Weights of a small mixture-of-experts language model, trained from scratch on English Wikipedia: 13 layers.
Below are experts of layer 10 (counted from 0) of a mixture-of-experts language model. Rows are named router (the router's row for the expert), gate (a neuron's input weights, with its number), up (a neuron's input weights, with its number) and show model dimensions 192-255. Each number is 128 + 24 x the weight over its row's rms, rounded and kept within 0 to 255. Numbers have three digits each.
After each expert's rows: a language model's description of what the expert responds to. This comes from a sample of Wikipedia text that the model never trained on.

# expert 0
router:147143143074128146114120182159118142128098104146148164131079108127141094101112143159109100158114121163127130114158155105119145128109085134140134115080134106153117121147103124165131129134142135
gate0:108104163130114119159137108131138077129131121127091120094117124161086161212157148151160140118110096133152099136110149135088154174079125111115114086158123127118127128101106161156142127107175140
up0:177167071120125125138143132142160128138149145187098113139105121140188132136115163136134170106185181118128138135124137135115125127133097141113092062129133111137103134138099122159097110107119153
gate1:142130119126150115120130112129125165143117117111096156114130129137098110133117152116118121147152134124135136149111101080108125133165097087167114134134101125106157172137127119091127099134131139
up1:141173120108124147106119143135128134111147140128140124143118151114130157152122084163128117116099127137130134100125141133110129120108131145099152119158148129142130101142101130142161117152115106
gate2:135137102120104127152127169098098130119099125123156118107154152131123140125144098135112144113107100123097125102139140145133119100133155101129133137113125139178139105110147132129108128094130089
up2:164105109125146148087151141088125137134124132115138130169087127135082138124083129093042159106136119094112145109121171151134114122098089080130133146123171144092167154116095200154127117105119154
gate3:144155106151126152115096143185112097175140140182111102159089123121127157154142125128126111127147117145184097135156113159112109123124140100127150134062141093144102101150138136142148085167135153
up3:121081105165137089145149130120154147138089099113104103089109212149136133108110117154124101148066131109126113121126133155088106159166107148126126123185122127126136100149155152115156163108119107
gate4:097136112126130152102122176134103101139136158102122096110105124147106112111157091117103164152122076093144112143140140159088127100079128083129160162183141115125127154168131121154072136172105121
up4:140161147110137125129092143176129116126100108158101132167117096113160145127144134164163104130103128126140078127115106126145140128212111123142134103188124166101184109124122148136170102141141130
gate5:109138104109133145105098122180126119125182177111128110146146125110090154157122122137120128105134121124159145156135109141102118158083103120088143100114181135127120178115144159140083104160148135
up5:123103124171109104146120119146152128118145131133176150107145114154103172146114094128153125132151094071137101164138104144135161157110142128137156118139152152156138127102173126120133139158091091
gate6:134138107117143156127141111078112156124100106142155056117116103117155116119146146138129128140126132140130133134140156145152106127082126127122127106123134108183141133102123097148095127115166165
up6:109180133108120179091170148106132181114111125113139150071132122127126096125159169148121115119098123109126105136118132154132120088115100076107105157102103079189168125110092132123167139103135166
gate7:130123123094112115187198128130135141151148113133114109107140098149124108150126149135137101112124149119134115127087080148140136108161084089169128145130186079150135149160193117183128149142099134
up7:141112135130121098162125137141149141150092121123185136149115132125148129091090133106089076105140128127103132134099121102157140104150084119091156103108108159130126118075099134116149128102076106
gate8:154149106100074137111144154141118136107123118159185177147145103182124124143125135129127124103175129146088143109125136121113159138128151129128111091146138143108104133129113138167150170116126129
up8:156100126126124113172073110143141131151156187106086089101104135114118142127141126148173125123058120108134102154129118129133124134152126161134110154150172113073111165113120162098119109106115123
gate9:150139145113113122112123141129110112134146137134145141109152142106110159139120154137145084147142120166117137126089139127133108104139142153088122129149129121098110099117162165121147152125136121
up9:135153082132143165121100133105135125145116126144143126110111107140124125124153193105119108145118140172124123112108138156155084094139135092154102140122091110129089129125115131156074137174176159
gate10:113116146140130170095141132155111128155107136100149106106112136119176132165117139126096160133117122121161094110126118113123121110087125121140136151127104137154107181147088162153111151159108153
up10:136145107133155146099138133155094172148115156099117160132097131141140150136120146125101152140121124138145141118094125119130127170109097127159117116109110126136138205144126176155119189182102152
gate11:146135118161104138104090140149132140119132103118086106100160121132096119123113167121146167144102118133140146085088116158144104169121151116137093123163089133054126099116117151143115141130094130
up11:117147100154114154106107100146124125139136109110085109166132123105106114095105122091138174118105131078132144133146139102179110131103161087088141134160145175090134150129152162152112146207156168
gate12:105116134137131134123148119118108149145085184138139138122106137144161128142133092110152138156172123124146095097137119137135099178119154173071130103121149142164132142125149148118171116153136148
up12:122149089159143123165136134147114171125096134156112131136136192134177126147125127135102120143151165134130170102133141104087084158139108158113138124131152109145129100131154107083132110190121093
gate13:109167111110144133124095135128139139112123129103140116141139113151149113140115143176160157112081135157112121117097104118084131078155096096123094163123206145141128163114156120075127115110132150
up13:142082160125167137129140145131109130178150111134123087107059199138166156091134148139107158099137131111196091114122146096142085127118134142151168153147083106136088162130072171140071131105145153
gate14:113147145098123118107125161112151091093130125127062140095117127110123107125121135124114172119168127117124138148106089116133137113137114126156087153109113131203120140108094125090129104105147141
up14:102133137140131099110123164127089124151177146129117122132117104132160151114104094147119163169121127147118111103135154143094090102172114170113111142129089164117119115141142169115140149190125128
gate15:153154142105145144122076094153137136142112146149079127160089102139147104103171122125134135143108147148144185110165148118124124133110118092149154118140099082099123099101132147122106102164116120
up15:151111155142119125110143114100141170112169139117120105165147142131100142120124171104082145110155110127133124100127125136186127179122147120110093160079157153167123133095145122106142151100119162
It responds to: Nouns naming people's roles, kin or groups, often before a name or after "the", such as son, President, coach, manager.

# expert 1
router:125118129149147117092170119088150150154127116140098111136147150115132182105116104103099138109159142105148149192159133126165092133125163097145144143108114096120113117122177137087136159136132096
gate0:108083128151130105125164153133157157110096145113108171126117144103152104119101117107129137109147142134178125166141114102148093141179109133131147090103083113144175167132148101115141171131133106
up0:103074130118112121110159141120139157116093142105108155128117147097119095147111112100110137107143091130162127149132136108133110131185105109124150109101111091122176188121144101109147189137145120
gate1:124075045139123152138168134078150144117107116121104104152110123138180167114107133135094143136134149070138125138102151141117151134099133146156129139126171109119116127090110122110181106116109114
up1:138127084085134075100118131171117094121175082154121134148115113137078111150121127099112090120138124167149148135186124160136123083134137101127110124166123135119112128098114090147116123138139101
gate2:135127125117154129083122106100147109123120150146134150126121181161143088153115127159144147115161099113140078108128096129117118162103105155103131124140163169123162146100095092116132167106142144
up2:103114141089160154123157146122109106151120090161164101110158146109153112132129159158128148173127150131094123100150065092166112120136092188122122140171158159105074110123115142136156151113139095
gate3:091107129122081133148161130142093127147132081164096124149099145115128169141114151126123111130135146184108131137153102127108139150158118138125135140159196140117120150096149118148081132138178116
up3:119094107134143151138145126106084149147090128152136100140139095172166120073154148095147159094144137129150116119139129133094118169149113078152107120127144090128126149123157131115119135156177147
gate4:130138110130126110145124122115116140108139141164115121129111122109189163176105179104093152131137130116142142120100155111134073135087144160133142124117105138123115130128144161111164154157114082
up4:133086142139117124134138085126114129111152123153130108117153163137119121130148150134081108138131131152123146177126127112101133136082150124092112122121092100141118110119127126139125131145111117
gate5:135120131131114115179107154109149100152193109142084121139127108142110133154141153121086137125116134122159165146115138107088165139101159173141134147170110150112114078122090158133121123143077085
up5:134105186131130132139121105158105109127132120167137148093140128190150119137121141130176114129134084140122113146125131124107135092167128087158103093126146090165100123146150142175130127123114108
gate6:096143071152178108108152142107123131127088145138121135110120143123114134087161127120173123120145131125135122181127141121127113102121130167086137146157085098126162122142140083140165135120120120
up6:128118101152126115114143138144102116132144124159143137109135133121137131163154133135104128141139114151129144135129121109142143080114109146140115132109120124147125123125116117116116130112125130
gate7:156144117137113152142168111157175141118129126131159112158138160132158135123099094114123208127130109137112151105177142130106103121106127138102128140131152152151103134111114146133149115110137124
up7:112161124141147136134153134093127165150131119124140122119116126107103115132119080165049095107116118104132111139101120158126144108144121112165187114126178158112165132143148112096084127157136096
gate8:126135198119168098111141090121140097128134135152082131080109115114135119160122133130115143113133145100124123137143134140164141141132130128127147116134156153134121116137140123091117134111137111
up8:157137119133149114150120142195088151095159107143164167101126138136125090077137137168093146114097177092140110120128089125114109076156133131161148123117137147152123121129123158136095161171132086
gate9:139161130168121139150137136112170162124115133132111185120145114152121118104145122132133164111142132111114147192137120124108143136147111078121145123147150083115179119112163105146131146165127106
up9:096125121120148152127148136118146145113125103135116153115161095132124147107170115136157163109106140093153140103128126086134126148130140105087109088119104136104182104174189160175128155150120121
gate10:140113093127105119134143119121175123159139109110119134122134141132125128158146124159104096102107093157101133095105112153088136118142081150113142149149168155105107125179130115083105081143116119
up10:146100128085164142103142116093089140117121143135177126160155122105143118119116113152133111142126114102151112126139133102104172102100164130120158130062158111142138094063097129152162167089125175
gate11:125085129119130156108141103108169159142103124140114126130120154119117109111151121131118151116126144127106156132140151100141146114118155112115152126130091145125151151120189118155123121154110119
up11:110129154126110108129211149111110137087100127155139142117171115074134147119142126186144115115110088137117139155120110148099132097158132122133094096121237143082098100139086107131145140076123093
gate12:130170121128148117119172132158106104155142105140153120151095141138143141171163124158144125135127141161146083101114134102132136131132115125097164084187122115114136113141140109117150137110091126
up12:128144154085108168109087142106151123100115130126140118087152128077128157119150112095107139089123113091135158161127136147129134100145128109135135151080113127134128131128103179156140124139132095
gate13:157162152120134135125113097120144137096132125085158122129148166151077120128102138145118147110128151146103152119137132123146132122106105096122128109138129102126137114073077145128092186154171128
up13:093120130139087151119143125172161135156139081183156170128138113132157103147129134127103121129104088148166140104095105116124105105162075119127118095119117147147145127110145135143138113132144120
gate14:145152106086143134130114145154103119171130132137142110132112133138167132116124122144097135143094129159100119145092181100108102130125107115113138135149110094128159119161106127129097171162140094
up14:142131136136165134107155125116131145125137101186068094115159131094106169147126090126111140104133130138118159193130179104109137121128156106137095120118087129158116131156111157155120080161125107
gate15:121113144128154112161110103136126106142127128162111123084123149143182115117174139122114145131139108107146160184141120094109125117138140139129145164147113164119095129121166149187147126123135105
up15:143140132135094127049118125163102117122116120152124131149112072134129101158139142103146138116133140135130101127135155107156122124129127139163145109123158186143113123089102112125141117143137163
It responds to: Section-heading == / === markers after blank lines, table pipes opening rows, and capital letters or codes beginning words, like IGO, IPC, MTV.

# expert 4
router:135136114129099130149112146142123106143173133104091132118132167136159120109119128134141145193135156161136126156128174122155120115149155133125102135121097154087110144114103184170108144134119092
gate0:119145125129135131116114157133157139109118143095118142112136143113166179160130143130171148132154113132125108131090117116125048127145111110127106116180100122103166105141128124116126159101095116
up0:147115134139098117106110158191104153118100114142139147106152126128110131149101125166107091133157120167124167138150101092134130093118161166121096119119123092153142121148128127096109151100169129
gate1:146151096137105128138136131174120161119124133145149116100147140173123141136115146103142110149142158076168152128169148136132149144129136123147118114117092141133104107196133134149143134085145120
up1:135115150121083138149086102104116089136141074130130136178104093173090143125103153107164140104118082162124167128140079137115149147091143139120114113135149127149148110075180132146118117163099138
gate2:149095130159187109127160129130118125118114130119139112134142116168096121161120145102156133095147133089123113108117113125131133113104142136153139123130119123141121120111089112163159115126152131
up2:130124114162129142154105104115103134117114131155122131125209123160129171143131125107159149142140169113138125107096136150119130141148149082118122140141093125118074134153098149147126136134132110
gate3:131114129106122113115131120141101137139126102117089167093144115142093129108123161152132132147125113116143141124109116095122128119143095138174143126134110130122200110198135150146090161154162110
up3:129155160119079131130102107143103122149149135121134171116143108132096137142133100136123148139100114130111175108122113091088147132149097109108117138111121122133128145123092167114118125114138125
gate4:096113149138124107137116148109124136118125176168093112116089152133180114126126213132121146145166160123144109095116167164091071122109125124125131156104097141098104135127112106119137140121132120
up4:120080140090127134125133158119138094133112159102126115132100127131156111110133150126149182148125133111154107120102166225101112175112118145124121155127121155125094159129012147142112124085169142
gate5:162162112144099120123145119101141100132149129135099138096106119115114135110168165135150128136145129139151121160100127154158138156110168146106113091165149097119145167142115119154096123096139148
up5:136097071118195104126117102133133109145119131088143165082129151159102139134094093131149114094148165158098134113147076095096126099096116120141160144132110125131133136156134159135152137138096118
gate6:101147144086145092147124160119106105133083127121141172158123095133166089166131153125150142111080118143115150084095098100139127188101123113152135146138129141135108143103140118121111131157147151
up6:117128155075127118142102157146112095121132072143111139147152127132125144133097160148089148121130093164177153142108151107120095144152128098148138125136144116087100106151112143136109131136126119
gate7:143169118169074121147142128092097140107116125102163141127122157144162094143128125134153127150112122126100133138161137115117135132105106106076101171129123126140098156182134134139115119130139107
up7:159151122044127127115127112143113159101110106124120125130100129169098119142132167153153104134117148136112175105179140122140141117131107145109152147140157161112099131099142091119114151108130124
gate8:067106140161143114140134129130093158162098098137100133159139106076119168119169116139102129106129117132144142092127107130138114163131123133140127149144143160096163093171156152144097102132128102
up8:137115142140122129131147129104128128135143127080120115120109126138123142117121156136111146136105144143058132169130149086126147106136159117073133135121139144161062151091082128133171154118125121
gate9:124152127139126153115125120110118127146143120129104106101116132101162164128113122111118161112137120136137095147101119124099091149144148106157114155139115121127106163151128161125152153124167114
up9:111149081123119121159144132108140099081144102117159179128131126124152114152130148155156121138140188118136097148094124113102150120123129103115148082145106132147115131148090125093135129123190163
gate10:164099116074162099132132104130076090131111139153081134114157122145125141120143119135147141136133088107145149092124149103154155135155089132162150201148094132110158140161128145086151126119170150
up10:110109111117177129134122122179123088139167118175094159099126126115180129125107149136117121135162120098129159098128100146154084131131136126112116162114105102134139140127122146111090141098167119
gate11:160128083127118113154105103155110102136141136171160142166139173160085130068132110116110117101132121109121144102151169141084117094134125123122142170120098121132110154092162129155109131132141110
up11:110076097157132157118131140116182124152129129098118126140109153110136164146132138148119121116063119123140112121151140129127113121083141110099160126127124085117169154162152108135149129127075144
gate12:168090145110146140110126100155113102106124094135146139110138115135109130143140129121126160100109118139141163118097130153110147130129135114150102134113160104135128109128123103113092133110156158
up12:125123168111136134110139113105159131123113164147167104131098131133093130141112120094131072075109145132123125109143132090136169093089153097096107124096128148159133102135105108143201094104089124
gate13:171122096115122119136115123174150098150094148107140134117125128144126081128082116142135168125155143123123119125124139126193119124117096135110131061114159175118191115115172111094097124101056149
up13:189111092099131109177080162161118120147091128101109103114093128144094135135112111117136131137113136112129116126084154138104097131132128119117120121126173125120163116133107166102142116118081154
gate14:111091110115098119160131098111146134145158138144106141145154131192134142140115155131164066123107153127126154123106150094096153076125135108159159132111136116123110139126125114133130123138177101
up14:111128122155097117143114131129182117123123174124129112160119133144146146145132121128124149113089147095108107136131127169112112120119162124110139111081119102165116140133112102118106096092128113
gate15:137168153139151125145106103128148122148133152185093125119143145150143129119136136087124142128177113066095173115097142127091113116140086152147125116099081114088121120161094146139107122099113100
up15:094128137145110096118139146133123155127149175143155152118120174113156169140162135104134122199145164146138110137163105153139147146103155117091114095122127094147122161183175104153129108136118121
It responds to: Word pieces ending Slavic, Japanese, Romanian and other foreign surnames in sports rosters and tables, such as -ić, -ski, -ova, -uchi.

# expert 10
router:122125064122095122127152096095092111120161135070141113161137122122113083132150155126154149162113108132193112083143152127078144137126135125119088153129109111092167154140123163152096147123158134
gate0:145133150109116153095138152134163169131110138126074107143131142111130122129156114100133147106113117159125131158094137147139139147102127133150111164155158103105104136136102152129095122085150105
up0:114062111118112136124134107107108167105136142148174131141153070124098127119156126139155119154149130114128110108104101085107179065148097103148113107135121150118123133137117101088125118127108166
gate1:147133121113129151129114159122121115156142127090123117123070133099143095122088138131110135170108133094135165139134129178128093163128131148089163171092148157126164092095166136115143111168117132
up1:111139172101151121104111130108174148154117150154123159120156149108154139134129116137144160107172088121139132131098116118127105148143151109102096131115125164122101148114102103130079116120150108
gate2:126115134131144088147163123110126112162095150161157165100108169123154135107102126138166150086127129114144108138143137141089138111144148128145129116085172160115094152122121144148146112090152083
up2:159122135147123153143097117156119144124119106124139112155104129127137081116179153085098103146115106167106167112136144194121089122162133139132121132107119137151161114107114106172156138111118197
gate3:116136119114093153176150075111156125101104107143115147120173098159122124103098124133161092070070097085165115125103119150115136114137102103112114101151141133106152116171130119155137154121085145
up3:121110160137163129133112133129131082166020158110123121134133126136134134126143096132128097155181130115116144130178130105111110148114146065129111174169141125127164116139086100095177094127137111
gate4:155110160132091147142127177142141140163088088112113130115142150104165089120161108148120129119164104102123109151139097126125144108162127147135122148138121076121091112096067124091136139092128145
up4:105122134141146078140126163111133143085098104101095118150137122090120126047084138119132164140132109132134171122079132167128113143100069171128159154121135155142113080087171111100111120093137116
gate5:097169096145133129145133184130104093130152113125123161135087108148126129106124121119128112088133130094091105140125144165111114152163145137137121106165162129187141137082165117129102154164164143
up5:096175128147068100107126133158093081157130143102156115107126105152180155166117107176140155163109140131108111182101128194126131157135149120096141088119159157118100180141113112100134114190135133
gate6:080151178107168124146173113127148127170156117190139174129111108133116173128122115156130118089123098108110135124107088105101123110117132121131138120132175124128093117125117102117109124090160125
up6:109134111145147113127137172136104143142147133144103160102135190115106122144168128148134131129083145144137129088144116125109121109129148130088119156130104120107137154164128116126128134117133160
gate7:169153132097137128111153135115144119078140102137139131116074125133176108143135141169079139145123141103118142174113160165133144107110118144122152151093152125096111119140095123122094143087139151
up7:153172121123137113118106111129110142092141130129111131132102173164188111145134128149145142111149123147129141145122147144111118141142107145106108097063143175108133164128126116121133089101149132
gate8:118122159065127155170126123111133136098122153166131105135100170100153148095126112083136134160138159138124145175150106141115062159084150095113165140132156116129091130153110132132148159087159110
up8:107124100139166075132125118172085166131112167122165141109097147138149147148114105152128090145119102118139130076091137135129090149108109147148163151145097114133117158141138120161153127103146143
gate9:117111121131080132137109112115137105200156119138057112145128113090144159167136146131085184125111133094118209124127126114105171139145125108116113090150147069113134122126121112138116127129102124
up9:122101140176143137124140144125133158108119132182107145168094110207118164135130130153140154117175128152137162121118136143140117148126151108132167127120123110157136096084138087138155141113101106
gate10:147140161142165134113098107145157140158127142127116098128133168168117110142078117134115159130165128116125134136137145094131147144136093196088119097125121144107080113093116106146104141102115147
up10:114131119188135118115120168106145117111143116180107171136155116092104149146161143120110114126083122104107136125154120140136119133122162117124129135114146150137147146135141121108121145116133160
gate11:110111167126125140125125105127130138149158134191140115117092114192131130081121149105160082165162131113122104119122140150138154125116114108147138100127138121117108176107094147169114123137141128
up11:155121099142134112098139165133139162120123162107144151103155149091140121126157088146110152101154126111132141077174094113149134150128129149148120134123133164155112154136108135073146170110106121
gate12:120122142164145134170154084129148133085117154114115112169131087153129111154160146142153125124073125136120133135142086193150132124104121099096085128125114115123149181124127128147125141126101135
up12:107141129148134129094140093130110126138144130115156112155121120105122103160152167111148133129089107140118114144154104183123127113115116118100102147132122119124107180122116150163106164139102132
gate13:135154141109146151118121117119123133149134152146093112129100144143156133154133159117164187131103153115160109174103119157114108121136110116147116112134110114139109144103085133146092146099075153
up13:125157136127086128134139120155156108089126124094120145138163101124083137152157118172117114128170124163132136137139088138131135159127117158130136157130143117113147105136155080127157137136155096
gate14:116163129143093153117145177084096130162121154130111156138140121050132078065147111134134156148160095105119132117126149139114138159119149120115093146131106101120147152126117122098116172130149124
up14:152120149145149126124121109166131115162150122165120111152133125181127158121127133075166133117131133151140168150176144111140096106138117104170172094082155156145137139115072143135145107160086114
gate15:148163119097121105135146067137154104081141121096099110113135146113116118141091091125133124082120133182112153118153105166132100112102134180129187124126134130093145139164158121177109083139098151
up15:095088151134103148126115153077141109143124109161120146139102107117169123129153170136137111112163139119143094140139115097138137126137093105103074159140154134151109137114122109119144131140186117
It responds to: Possessive pronouns and 's in biographies, especially his or her before career, life or degree, plus he, she and their.

# expert 14
router:133105140159144132119151083109125140121086135158142112124147180140117116152132107126147124105121133152096127125084120147144119102155087070178115129124138162171124128131142088118072151117144132
gate0:159156096107123097146157126132160152132104105136114165082117141141112061128122154137169115106110097164130161156108119172134146142152102127146103121102129161150147114146122156138162177144097094
up0:134102121142119116130125133141100081141148110107114091144121156117123192104097113103093124131140147080133082149150160101096139129115139102127168127137146118115067147114111129099125112085143148
gate1:150156205080137125133128094110126134102104119108164100136122130142122090136122143070169134097153135113151164088145162118161096128106136136143133132117140126085240135128118139174133117100147143
up1:108062082096110105149131141131105122163175140122142161151127106122144136106123106157109136138082115152108098143097123141117164147141134113095124095148118104141121128093145118108125149140107145
gate2:110108134170102090142116130128105159165115148167148161159125120106098140119130091138084105146143088144108143123137136135146137082102098134166154143105132095123105118161115078123098098105126136
up2:119121086112122136105136180113124129147150131126113130110108110115157089110127130112135130109100110114171105119065133149116085133138120144127141111146140113112149135172181110105125147137147134
gate3:122120144173147111083115092088116147141137177152102136106163148092161090123140106149103108143121111100163160130114161156117132121105156139130116135138140150122135146140112118118134160092161104
up3:189140077060123120152137150155132100166093101084115093145095124147128125115106132096141154148161118136070086145130150138161130140112081143153129118088140152105131100111164111141125114156108122
gate4:135086124156098134152132137153133145134139147148088132207136116114158166108103093120133141099128171097157100119109130141081085152106097122120192108158168104138128143168149109132103134116140125
up4:145102132135123135155151056128134114131081136145109115123137127160113105125096107111141122085159159134118124111059084099102136139115086094151146129173154084163101129134093097137098139093134143
gate5:109112096119125156175189111128158142141106121135120134157148143138091167099178125134172150124149060156130146112083137126122111133134108091180116142132077121136129129084091162111124145053139129
up5:131134111103156172118142128133145139112122130154114128132154143149120109150171171128147145092154077150129082137127095100143123125116104075147120161150140144112137123085096136106120096092152148
gate6:120120126143135129113082137150130085118111148133096142125113115088116132118126180160099093123154146081114076137120132156110071151125124141122172145126166139102159127094129086110110137130172104
up6:124097118088124146121101108123095114119114189115102131135150118101150110139116136162120146148111100115096141095092171141122116159162100122191137131151146120115133110091150133125083134161159120
gate7:120113144147152121145112130144146118090128107144114117131107123135168110153110166106149153160151118138165158123112115140131124099137086084122088164141114166160128113136133106104106096105131127
up7:131122119143174108111138095141131164137093114155160106167119146159166119163094152114148132144129098132145131122098106170124132107137115060150113165157108161142137100130137119109067125150120111
gate8:120135099150146136148161119114117123179109127119149116096128101101173124151099099133128118144092132129116169131108131142127167171125105151142125119079165132170126135157128103141095165169110129
up8:138165157127118132143094155099161109117104154133143115141153159132107102120164131155135136155146155116116137157122142119118101146130134136124108107169093121147142142103148129132164103087131133
gate9:149112110135119136123138150162159143090113106157165143080152126194109157072081156103194122123123099129126135130131053110106127096165092131150107094137142123170105124151122126115115148116109128
up9:114100126129143137113121163122134105063129116149094134145141139113141128136113135122140109124097143111123135074107158127133144186150092104109133120102151172119131096152123107127145088150141136
gate10:120137177110115127102145113160161102148141116133097146100150168093093136138113141152137125112108107137094116143130112100133158148125111118157102101149171132107108141142122154102109114113092100
up10:110129110093121123135115131131112119117132109147143118141120157171157136109118100138133124156122135107126125140144159160137103118134139119119134104099144127098088128129150100157126150124120128
gate11:124140098127112126121105095160119160106135138122113157125108126135174119116119112162141118150107130106137102154155150142114140145109113157138086109126141156157145139108128098124128154118161193
up11:116129157126141134110151173114142112148122117122123110129134146135097198144152134138099153123153129155142130139106132104132146109131127129126152113104081134113094138164147176114137105125065122
gate12:142142093132116133102137161159140160172145130110134128091101143161132165127096154108114138133138135169117145098135133134090100114113092123141164113114126152092125130118126145122168108125085097
up12:176128138172110131177133115114110143117127152118164117124147098156099151123149086132152090152112121113139126163126152125143091119117170126116132092195075135171133090158133175147123139135099146
gate13:108142120166126156174135110105166234131111130179132147150157133130105118162140109153172121157114119119108119132150120182150128105095107127134110154171105150142137131130090073078097123118126100
up13:154132155084135122137152139131113109133165149105094123183122092148124130104107146106133147129107143130151111123104156082133128146131125140106153116095163125109118133083124149131170120144111138
gate14:128135147095098107155136142076118171117183129106150131112090116115110121130108093107153128140128153184076125123123150127172101116129123120143103135137098125133143145164155124142154150122108137
up14:129095099126160116099142134138152104111158129102136097133118145129165117093122132150078102152090139135120097120130116112095124128109171139100140128105122083116102143137103121104142139101118129
gate15:142081156152120089151104107088115134151131112107107155141120139152117111146179155113170124117125076112074153107136102128150154124139139083143106147120120108128112085174113120133108149114130096
up15:182124109131130129147117135151133130165135103079097086154084128126123089165071126118175114150111135090130106166170149132132094130163139119150150157113130140125129133141135153141132125145082137
It responds to: First letter or opening piece of a word split after a quote, parenthesis, colon or line start, such as c-, s-, d-, un-, B-.

# expert 12
router:135145133122139120134129161149134137112149136123143123096056141142132132156123146148119121123113144139097155132117118134101154103096108150109159141083109114176121122117104109146120117128127149
gate0:112136152128124113111119138162126135181166147157094120145103164104154121172116198161130141119123115153125142108168102146126116142091196169118118143100111093123113110146142127153100133100142123
up0:141127097124128119142140101092166114107107098068138133105143047159078161094147110106127144170130135125124132111083155110160118141131131091141125088128138167106156146156140149109113174118109119
gate1:128139192123119136155148124130151145174116153128123143081126072153150118088150137120147138098135069113127164129111119132136139101136123115130131120134134101159109118146116154129115154089127120
up1:101106125149111093183146117153141115098114131107117148119148081105111124078153162099111098146163100120123120169134100130145127113101113117124128141131116119119131169070184120150106120126138134
gate2:109115146131139119132141147105121108173099172175137165124127100156152127141106134113140118090143147131110131140128107144150105090117099125129080162138126050182115070068116110115156118104150100
up2:143091115147098124138144179209113142160176102090139112143116165063133139141154160133157128164092124110135148079175171082135096133116137160133119124122145138118122118099120122153133104160144147
gate3:136115107164124150113115156146077132168150159102118083143127177093081133159185132122121142122090117089113136158175110086146152118113081138144161153147133113139120092130121145081143064162096085
up3:163133108114141141163129166113133100105118113112123111174140138138092115155118146100161145112151114129120153163139100109158149142064119176139130154160121107182123091150132131125145136103129114
gate4:124151093090136081145160129127121106121092088130130114158156090103128111096122152148127140097082074091145149075112155138147102113160085144134176135127128111134140160121114135171167177123128125
up4:148118135162151160135145131131141100163143148146099141082106152123111141140100142124119172132085076119119113100119136125090093181163172165148099076165123155120160138138151132127137133131110107
gate5:150118136141149163132151137130142074097135129114132156146101138133142089129130116092115125126042125131088139136126126123125117123130128107132162143112164165071162124204152170199126162133122164
up5:085136097130091129138134117143120136160124206120149132116133135084102134113174116148153135149146134138139102076153141148124127133116104119140126085156133126155133171115116096139114140122099129
gate6:152105100101182154125122113131084087134101131111097141145092077107124132133080116125103149133159106118147120108120074125144118112154109127143125130116160130177134129118140124127112137142145154
up6:112152144142121142148112110136126107206167152155116145107125122123108172127089102160110129100165105162147141113140076139122144133120122156095125110154106166147141127153116109150119139135114137
gate7:144128148126110167149097121146095119120119140131130095114098113124121137169155107115146114124112096170124158114133170106090161147094128128148123120142123126127131103100084156145089135119109108
up7:148138122100132129150158169133091138125125112144111146139146146144129114191099121120078141138142133123136150175092120124156137071166056115158117129118122095150123111126155126163109155133082087
gate8:131120120106088150131128160172121105157134157089138177163141153107122105114117100133132113145152137146110153113124125130116136127096116115134124142129140218125132134099126166172143153147166116
up8:114149153133152098132105157126128131114136143155156081108128105118165127101172124144132117106166167109128149157130096132132127136129114141140134093119123109151138140071115128145138089130139140
gate9:125093127138111151102135130152115111147091148118045125104124134157132113142123111150138104142146094108125144170118102131147145143103128142147131122129132153116094125136148106105106115126122100
up9:134130113125140117146112124137097147144175149123123172129143106155128115157144107125150177105119110170118120110120111127089107105105106110148112089158143092122112154104119173110106181125183149
gate10:111131157095121118126109068093156118110070133127153172127138076122128149143125132177112068143148087133118124112123157137131150144068128059129117089115095126186156104131098110161138122152160141
up10:128146103131140119135161138148124153132142170158157081102124114155122133124140099115184138108158145104157117181165096127165125139143148153134134134131173157064123122127169124109153148100079154
gate11:076122118171125115121168098154153100178128099127130107115136099114097137154076136133128099152164142149107127127141094142134138115115150136133119119115152168133130138119117109116134157143157117
up11:139135152091123124110114117112110120089146137153117138148139142142158125104155100096142164105164095116141134132116119134122160148133119196164129105174101131085125106096158132119150122141101131
gate12:103117134132146141094199163124154177142183156121117116138114139109112159128102117113068117126117084137102128129078150113126173096141138107148123124112096121119118107115137130138098146146142109
up12:127138113110126124165076132151137119107081132138151142155152105111151138121145132141177108117132150158157107144147085161143054134123128147124084132151151124114130154096159121103188129121144151
gate13:131111131114156137169160124136147140131179176118154102123110118139145139122113127100153156136079112107124127122145133102188115128077142108082116128131078160119158128103133150157156117161075101
up13:124171103107112173168147131134104146097142117115103197122141101126142138091114126102091095118110099122092148150122137132121101149155134099133146132108117111130139169129129124175144181121122144
gate14:110143144153145102170152122137125142174129172103135138102143092146132157112103133148138102161135148132071117132159085106166180119135200080144134107143130118136116111136156157126102207126143108
up14:146203136157122117164126216170115111151126155113143102101118116117127176155135092114132155131105117155107135145155126130130126136084165102140113133129109083171116137061120134096103128160149081
gate15:103105058128146134138179138139148153113098178138161101105124187125088113143145099134098098138117117108146129086126161171158071132158132124126124166146116081137110130151117128134106138129108133
up15:098136170115150121088126117101105155129111127139153135163112130151103152136108114106134175123158116143133181158115119172122138151121116120112087106149135117138160135123118088135151159150154163
It responds to: Particles and common nouns after a, was or the, often before of or to, such as up, out, number, place, used, season.